python train.py --router_score="softmax" --normalize_top_k=false --balance_loss=0.00306 --vocab_size=1313 --lr=0.00251 --beta2=0.95 --batch_tokens=[32768, 65536, 131072]
Below are experts of layer 5 (counted from 0) of a mixture-of-experts language model. Rows are named router (the router's row for the expert), gate (a neuron's input weights, with its number), up (a neuron's input weights, with its number), down (a neuron's output weights, with its number) and show model dimensions 64-127. Each number is 128 + 24 x the weight over its row's rms, rounded and kept within 0 to 255. Numbers have three digits each.
Before each expert's rows: "comes before" lists some tokens at least twice as common just after its tokens as in all text. This comes from a sample of Wikipedia text that the model never trained on. Tokens count by the router's weight.

# expert 7
comes before: " ", " —", " +", " −", " A", " X"
router:142089118116119095149169108148145108144170151107158143101118112137142097098095103127147149127141117145112144157142126146152140148138115100172113112103092131162150139146106120169110126143157141
gate0:062133108104075133170146128130128111123127137085214119175165128135065123123013122185123086161143127125127126127125128127127131129132139129138127129143102145113140109139181127127141091129170130
up0:040133124138115119131099053127128131084134186127128123168129125135130128081138126154134121126114113136128149128128143111132105128064093174142156121152120138125173122165127132101145105090128136
down0:074125138118152132129157134144120097135097113124128141154128132111128129132118104150093146155150124162106117083179168106129093126115100116155139075125131135138130134110130108123125128127126113
gate1:137109118128127116136092123115170129128128189161115122091130141121121164096051127091129127125126127153116133130131130128117133125150121136189125124129135132134159125143092128169128124119115126
up1:172131133140085138134128130130125103100118106087084131194174156134127169143151140107129127078132127151131107132133121139162112130125111126073135142111128130072075127157129106103126128098115126
down1:104134151149113147171131129111107187114112132111153112075129110127158153106093122112146134131113138222173170153124128128119144113128136139128149132149136124153129127111100093118126113132106124
gate2:129117124097098033100029170120124129141106166127149114108130131127126167164089119169102134137134129119127131131126142120127128128146122123135128110155084145167135136119126134114143148089132129
up2:115127108130132132127125128098129179118136117121157127127087160185153098131135143128142129128126124150112076126133128127148125130129126204153128126173109130119132111144172125137131128133117126
down2:131094126121108142153128126092117101094133112124117141139076182143139158162159128101118170136089109123140125123155138147113132139120129138129152195147127131135131121107102127112130133131111128
gate3:125155128128134124129153123128131170128088126129122126153077166128127124134102113124119198121124130069138155120126131126131087044100128129132130136164123148137184110124121128173133119128160129
up3:123145100142129119129130125128125133145135106087113124134085126169115126149070139127147160122131128126131133071128135128144139126146128147168168129133120129152156125145133117143156126128126140
down3:122130073123118129130128134074128125131154070127132166141131125135125107084137100149127127133139138107108130121109216100096140136107152073120144128119128106121127095132101146140170127130112083
gate4:141129120127133156137169106128133162127120122105133135119126130134131102101127124125128172126162126101082101091117168131138033133126129109145124100118172028144080132132074151149159126129148120
up4:121129109127117126128076129128087143125126156129160130130142129192126043124131160134132128179082130132127089122097108126130098135128131130121131141063138129073136138134124126197121123128173162
down4:105153129129126129112068116119148168049130135093117128168128105135126132125151127095131135152128156162120131075059129131143130172122127122123129127119149109120105147129125128182127131188114127
gate5:076140136120130114072115116155099128122155154175106153125141083089128118100127118128132179137127128135186134092129144125095074145122128175093091112101152127133131128126127131098139127120121147
up5:136120107130131134150128127127212147144128130114122100107128144121120115133129142115122105197149129130122124222124113131113129060129163138129125199134142130150132121086125184107137130127128122
down5:163132113121103143130139139128117130127127118128135104122127080116120134104129106134103152164116117128118168153143138112121162131136112171114123107127170118156122138129135126124131128127114122
gate6:128133126129130129131136116126124165128108148156120106097127130123146151086117130119131129130156139139115145113130130246124099134119108120128085145100110134118155088124132127133121136132121200
up6:108141114120104109076120159139115170144150177105130125127131164106147150124131129105126129145125128117132192125108128124123123128090181180129163094206176126137104121147112114113189143131202151
down6:129138130124100183100151133126127136160124121074135102122180124058161182115131132126126178133103122130170126137175107127162092133133138130154139131139126131126071123099123125127129124132137172
gate7:161068151118116142112153161107124114087129121076127128127130128128186127146128154097104124131126135127115112123142149116130121112129152115148117155129143149095134128127142154121048128142105157
up7:130134129128147182156105111166128109129136135183150128128134130092052127096130129134136119128129110128145148159124086142127125130134100142079128127140101128157114128131095127157214134134146097
down7:103128183071125095128179171196141124128138151133125129102089136112128134125130119139128085130173107126128069119108130159076128132161121156167125123116133103136159156113094137128125198067115130
gate8:103095074101106152125127130124129090126102138126148127145122129147217126136124119137149130128126127118117128160127135104129130129130124180117129160125127128131065128127137136136109121125129101
up8:127076127141127169128127104130132134125122117149112131141133069141124131108131120193128128126136134126114137128132123131119124122109172125138126079159175124128058133191129104128110132104188086
down8:116128130141128115118128148136105152155136143139114111129128102148128137136130130134120100128102122108128108112115196126135128127147128135111092132097128121127082129078131125128186156154126121
gate9:123128145120137114106099185085115117150125132134131127087181186097128148101129099130118111159127130095143100129128127068137128123182077114166124060074116142126129128146140146138130129124123136
up9:132129128093128112116073129110094105176140177144124128114128152090126150060126126100105134126130129124130129122131116128132137128190128131133125132030142138132146128140151128159117128145179145
down9:143130120107127134137125155129131131156140142136130106134135167181111173220128106117101111105109108129080129124170140092134095101121137141102133161128131160110126126129136113103166154122125092

# expert 4
comes before: " The", "|", " ", " In", " He", "=="
router:157111095109123108157159113138152117159141145125152141119115099138147107095086104109159141101142116129132156135150111146142163146146090084130129110113107106162139153157099111154106124147140154
gate0:191126128120153128115093129081109131128130136133127168132133126146142043164115128121175125125091129128123093133126095113114149113134088128128146136127132123135124093129145152136133108118171105
up0:176129125126132128120085125111125128131130170128128149138130128186142093153129129127166123116126129128117133128131124093130204125161129128128138126125139116134127118125144143128131090120131073
down0:134167126125128128129126166129118142128090156127128128128149127131167139127113120129126128129137180121176077128126127105128145141141115128006136133130168092125115131128104134132128158113128128
gate1:127127088144128128128079057129128129117170124129106151129122131128159151070114096135123148237126129122130151123099128149128090107127126137129129132141130138218153105130132128144128107133125142
up1:116183152128128132120142125130128148101129156125167118128142131130157127134112081165067133133140121131126125149102122155143104102101130167110124094125141116120128130105093125153170108129084117
down1:122153128122129117180128115098126129089123127143078154124215120125146126156126076127110082120155088128157142120138129114125047130160151115121138121154126166122126160147128132119119144118123125
gate2:163097135127101126136129127152128136137118168077119127121128121155121130130128116123100116184177127129085114128137127131116124127123112153139120120142101088123119119172131200094104123160111106
up2:085131126089128143137133177128093128067121127126130127163126118180106122128126131124152127127155129087129172124121133134113163124155075136128129126159151135131066121114101128130136147218090113
down2:088182123144119112142112102120122128113165127162120128127180161135134077126156121129141124109123121138139132067111096141091182167121129130126094132188139118134128159150099124109091108170126108
gate3:139176088098149180129118084124144112132149101128111145150135087129135146143140092082139133135116134129128103118131132147144126147127124102136129142162131136115130127194147051080112081127120141
up3:141128128130127131122127125172127061128181109048101180161127098131123128188096136116124129150129130129129108130129123128128136129119129127114139173173120142134142129126131123075109128142093093
down3:073063085152171120083215119126133123155115139117140132138100109126110172103129120170109128097117121126130108105122175130155110105128119139128129131124111136130113145115143125139126106128128118
gate4:132134118158130130151125129128144210125123138135143121125121127120136120129146078124110124113125127133128125116128088143128120096144127128126129127129128144202126079093105130122129165144164167
up4:145135128065128141190124128134127073125126178124084128132132122127094118118142170136088125122135127129132166125139063139131112133103130127128123129128099126101127102132161128111124124146128129
down4:169099151142117123143128158108086118177100151126127114124128151212169131159143125131150106133158138175109155094126137118125116120121137122126124106091116135144111128126152122121128106128087118
gate5:119121116122128100171139124128212123128128128128120127168141123127131115130128136132178080075128128156128128139169133127128127129100121115128128129129130049163140144133126078194120125132119105
up5:086129114104124101128120143140129150116128109154118107121128129111171130121108122054145113112106143128143103124158128111128139127113086122125146135150127126134129127129148116245115180103123135
down5:128175134142085129177101116094128091154141094123129132129109098126128128129129132135149191186146136127180141126135085117132183139136124133114132129159129153128068133128132126123131134098138148
gate6:134126129119129155135152131110121131128127144128126144135139127137113128149129173132128121170127128140124128132129042128129122124129153128124128127128132133121143152130108129127128150116121136
up6:087131120115128129126201124132174094124171128123146126127129033123085161117121072185140126141129128123130170129093128128150112126119161128128126128131119212134127130084131134132085129128128121
down6:149128136113155154133153128116100130129170137103130104098152157102129195167130128128154123120123102128098126133137081217111054160079136120129134125144127164106151138162123133127130138135134106
gate7:176129128128131134172081124190220176083126132076126111145127105128120114127120127117127131133133130127128154128122127128128089129113224136128128163091130123127130105150119115095129109129147139
up7:163110079101128132122127151129120132153122136096117149128130129156127101120119132134126117159128128209128126181152183119127137121126120094128126122131189125127128126122141142127110127128144111
down7:139126131056154172127073130162198157126062134127072092132057130145130117134128149119129126132138133169181110121116145131116125114159129086122107128129137124100134157137129147115156112147129140
gate8:112131093073137128157156149162128128152126194145141131095155152125090112128127088178129126129124128123137213103091153163151125128126138115128129063128083139116134128121120115125073140126161149
up8:111139073122142118140138140128096138141120156170145130128169139126072128086133105128110139120136124127128214114111206133128120128126097124127128128149130153097129129214129123128096148124147125
down8:091199129165178097125127159080123129163133141139095106139128138130131160111109171124123129111132136129172073112106136117146126130144128089120144126147122129123112126128125038125160129128128124
gate9:133103132128139128127129151126130141144107138142129093132143130128076181132122108149112129197130127135134144142090140125127087127127131228128128135144134127085127137118129137149126132102135126
up9:140121167155131125146183137128129139136161115136129137128131247134121149173126153085127125086115134129146113101133164131134126110089132115125189129128143134129113130090118100105133114181137175
down9:128129099135138150149096165152111115099148117081159109150137116143133103148179118079111125121108135111127079129173131128138177105104147088215150128124142117158125129151150165098133147135112123

# expert 23
comes before: "ed", "ing", "s", "ment", "ation", " of"
router:150108108124086091151156118180127105155165155117162165103087112171132122150117131103143117101139087174113148159144123111161142132150118109125100092111110130145151152161086121127115104144166156
gate0:145127161129115131146129130131130141114116138176128176128076127136140112130125131180171128121102194121131176082098139130073130126127174161115154127094083143139164116081102136126108143147132144
up0:135095156137098131137134104196097120124129129127127062168127109119116127125158124126074130127123141135074103158150128122149128136090089143125093123128128180152129173127115139169152170116143154
down0:121095137105129139132121124150148130131106132086115140153173092120126152130074065109065151124128138160130170144085118128103149130098126167188124158118163128092125125148157098168142108088131088
gate1:159128142134134098129149143134134119160084182130177122129096110132132144122113129125097117149108142128122163127156128115126097092149093140116132184129122152125144130078123098146120139128133119
up1:132166163106140122126135131125135122134129091129130096073100132124167143135157101137033122172119153121156136163127126148128111138180118106155132121134157138116139128141152115164116130131100184
down1:135081122127153137107135125080142129127113198127130104128141128181095130167113130163083110146134137137133125035119162123115127137077121153147102116117122129129135143122158125155136152127127133
gate2:155127062129128212115128128127097058122097131097134143158150052143130113112161117116127081153130142092108119140126124149119148109127158128094126127156129135137128109158099127124129143090137169
up2:174126122158120124137118123168124150128133174128112070128127144161127098165138100130099132128149147123192120141108145129123115161120137083144106168129104113143137140111080141124168115094126127
down2:100122130142130096151121082103119140174124129161170184137142128125192129156224121150097107145116128127132127153127155092110099106123174105128120141129127129110151095137134086125130112135130099
gate3:140077170125156128133221156118043137126137132144145180124092112128137122130083133103132129168129118127106209128171128130098112152129096116114112106139114155108127101147113126117113158152131133
up3:150143128126117160122121132109089150117135116129130138139150043130093115152168139169131111127142154159127127132153116082156165129128144124166129128094107128099047144101141152154152202103131134
down3:080116135099114127117139124128138191193148109128098114120114124159113128128103118157096139109113122127164162125142111146120157129148176138146123125104122129121164125103189143126180138154151148
gate4:159164132121174141117128106133105103160170117128170200134085141154131127128133178129144125115102136160124129122135128160178101129133134106131121126075121119132124118114082126159128118111116116
up4:130138122128087131113149126164128169126132124127132074123121120116135071128136128205112133131127128119125132127170160121090122134118080129206126111133150129143131160136174109090127127153135119
down4:143124088092134187134127121084165123143132181099138115127155123140119141104175141109156112106090127151211124136133128129128138140129129136156132077071088138128130116129131108132151162140191127
gate5:149128133137107136174093101137192136106101148128127142126114126113101129115143125151124134125177134128077122105121058163121128104109133109102125128132138050095150145157124127130137124141127182
up5:158127149138131093134049126124137128108128081134149109099121131154127139139190134166077131134170142062128126151123120137157119091139096143117126116113097113082165138140105132129123121129111153
down5:131152139097137164128101176045103158144103117107134124115125125123128124106130151106185157150130106128154088116135136133128130131133060093153161118117171100091131123134132143107126137129119109
gate6:137128126117133142128144109120076128131131114195141132124128122116114126153128131081130129151163142118151129129129133131157176124107123128149135119131092120054100105146048070115183126137137128
up6:102127134128083113145150127154126183103093128161138114129114167128133111202128126170129118140155163124132115131138162122120134133131121061180127179128136138063127086127104140128121152175127199
down6:122139122103108141113119120111157131115040124188101098098110102187107158133121119133129154131155122185129129131094162118131101136131113128156139137130127109161122138129118128103138153123138146
gate7:160148120124117127089132066114133172172157087104127130156125143155109122127102132095124098103129128202112167087130129128139128102113089091144131154129121114155125103104072154146128181153121144
up7:128120127111127132156183100089126145128133137109138090121142146169133169143116120106105124065084129162130124170177143129108160134102131174112114081103153167111125165066126128128134134106189125
down7:123152163124127152109143141127123093128146126121128143114102195163111128117091125163126129139129110155128105128101102063161119134124101127141126194115136128128156129134123153137141091179129128
gate8:113135099054155090205134121125115088097127148130112112091129143124119118131130137083135129117130116141076101127117130097152144128133127128130084124166107137083117181118121144134131182178128146
up8:117113127145106118128176126125106144153088128088102128145225121103131123154134129124128117110127114112166093128128127133103109134141128126146126126133135137117159120075129110130080118079131126
down8:144134132165112093157130127167102135122136134119134119124130128147126112112137056086135130116120133109108141107104129132131092181139140118120184157164093130100149114196101112119138113130129111
gate9:127134124140111103116107143076146109128143098127086126109128136129149152109104090130129128171126140126144158131158141130073108128111103132098086211098126117177150122127140124125123121123103172
up9:110128113117127123106127119164134128117137122091128172111142138128147146142128132137137170087135128130053151119126109129184133082132123132173069115107123116124118127118177133128126117147142104
down9:063148149137098130120131157131149118122124119068158118089145132148132095134132104150070191084078112130111130138131133128104123192184120140128175086139064147154133149132122129143151129130129147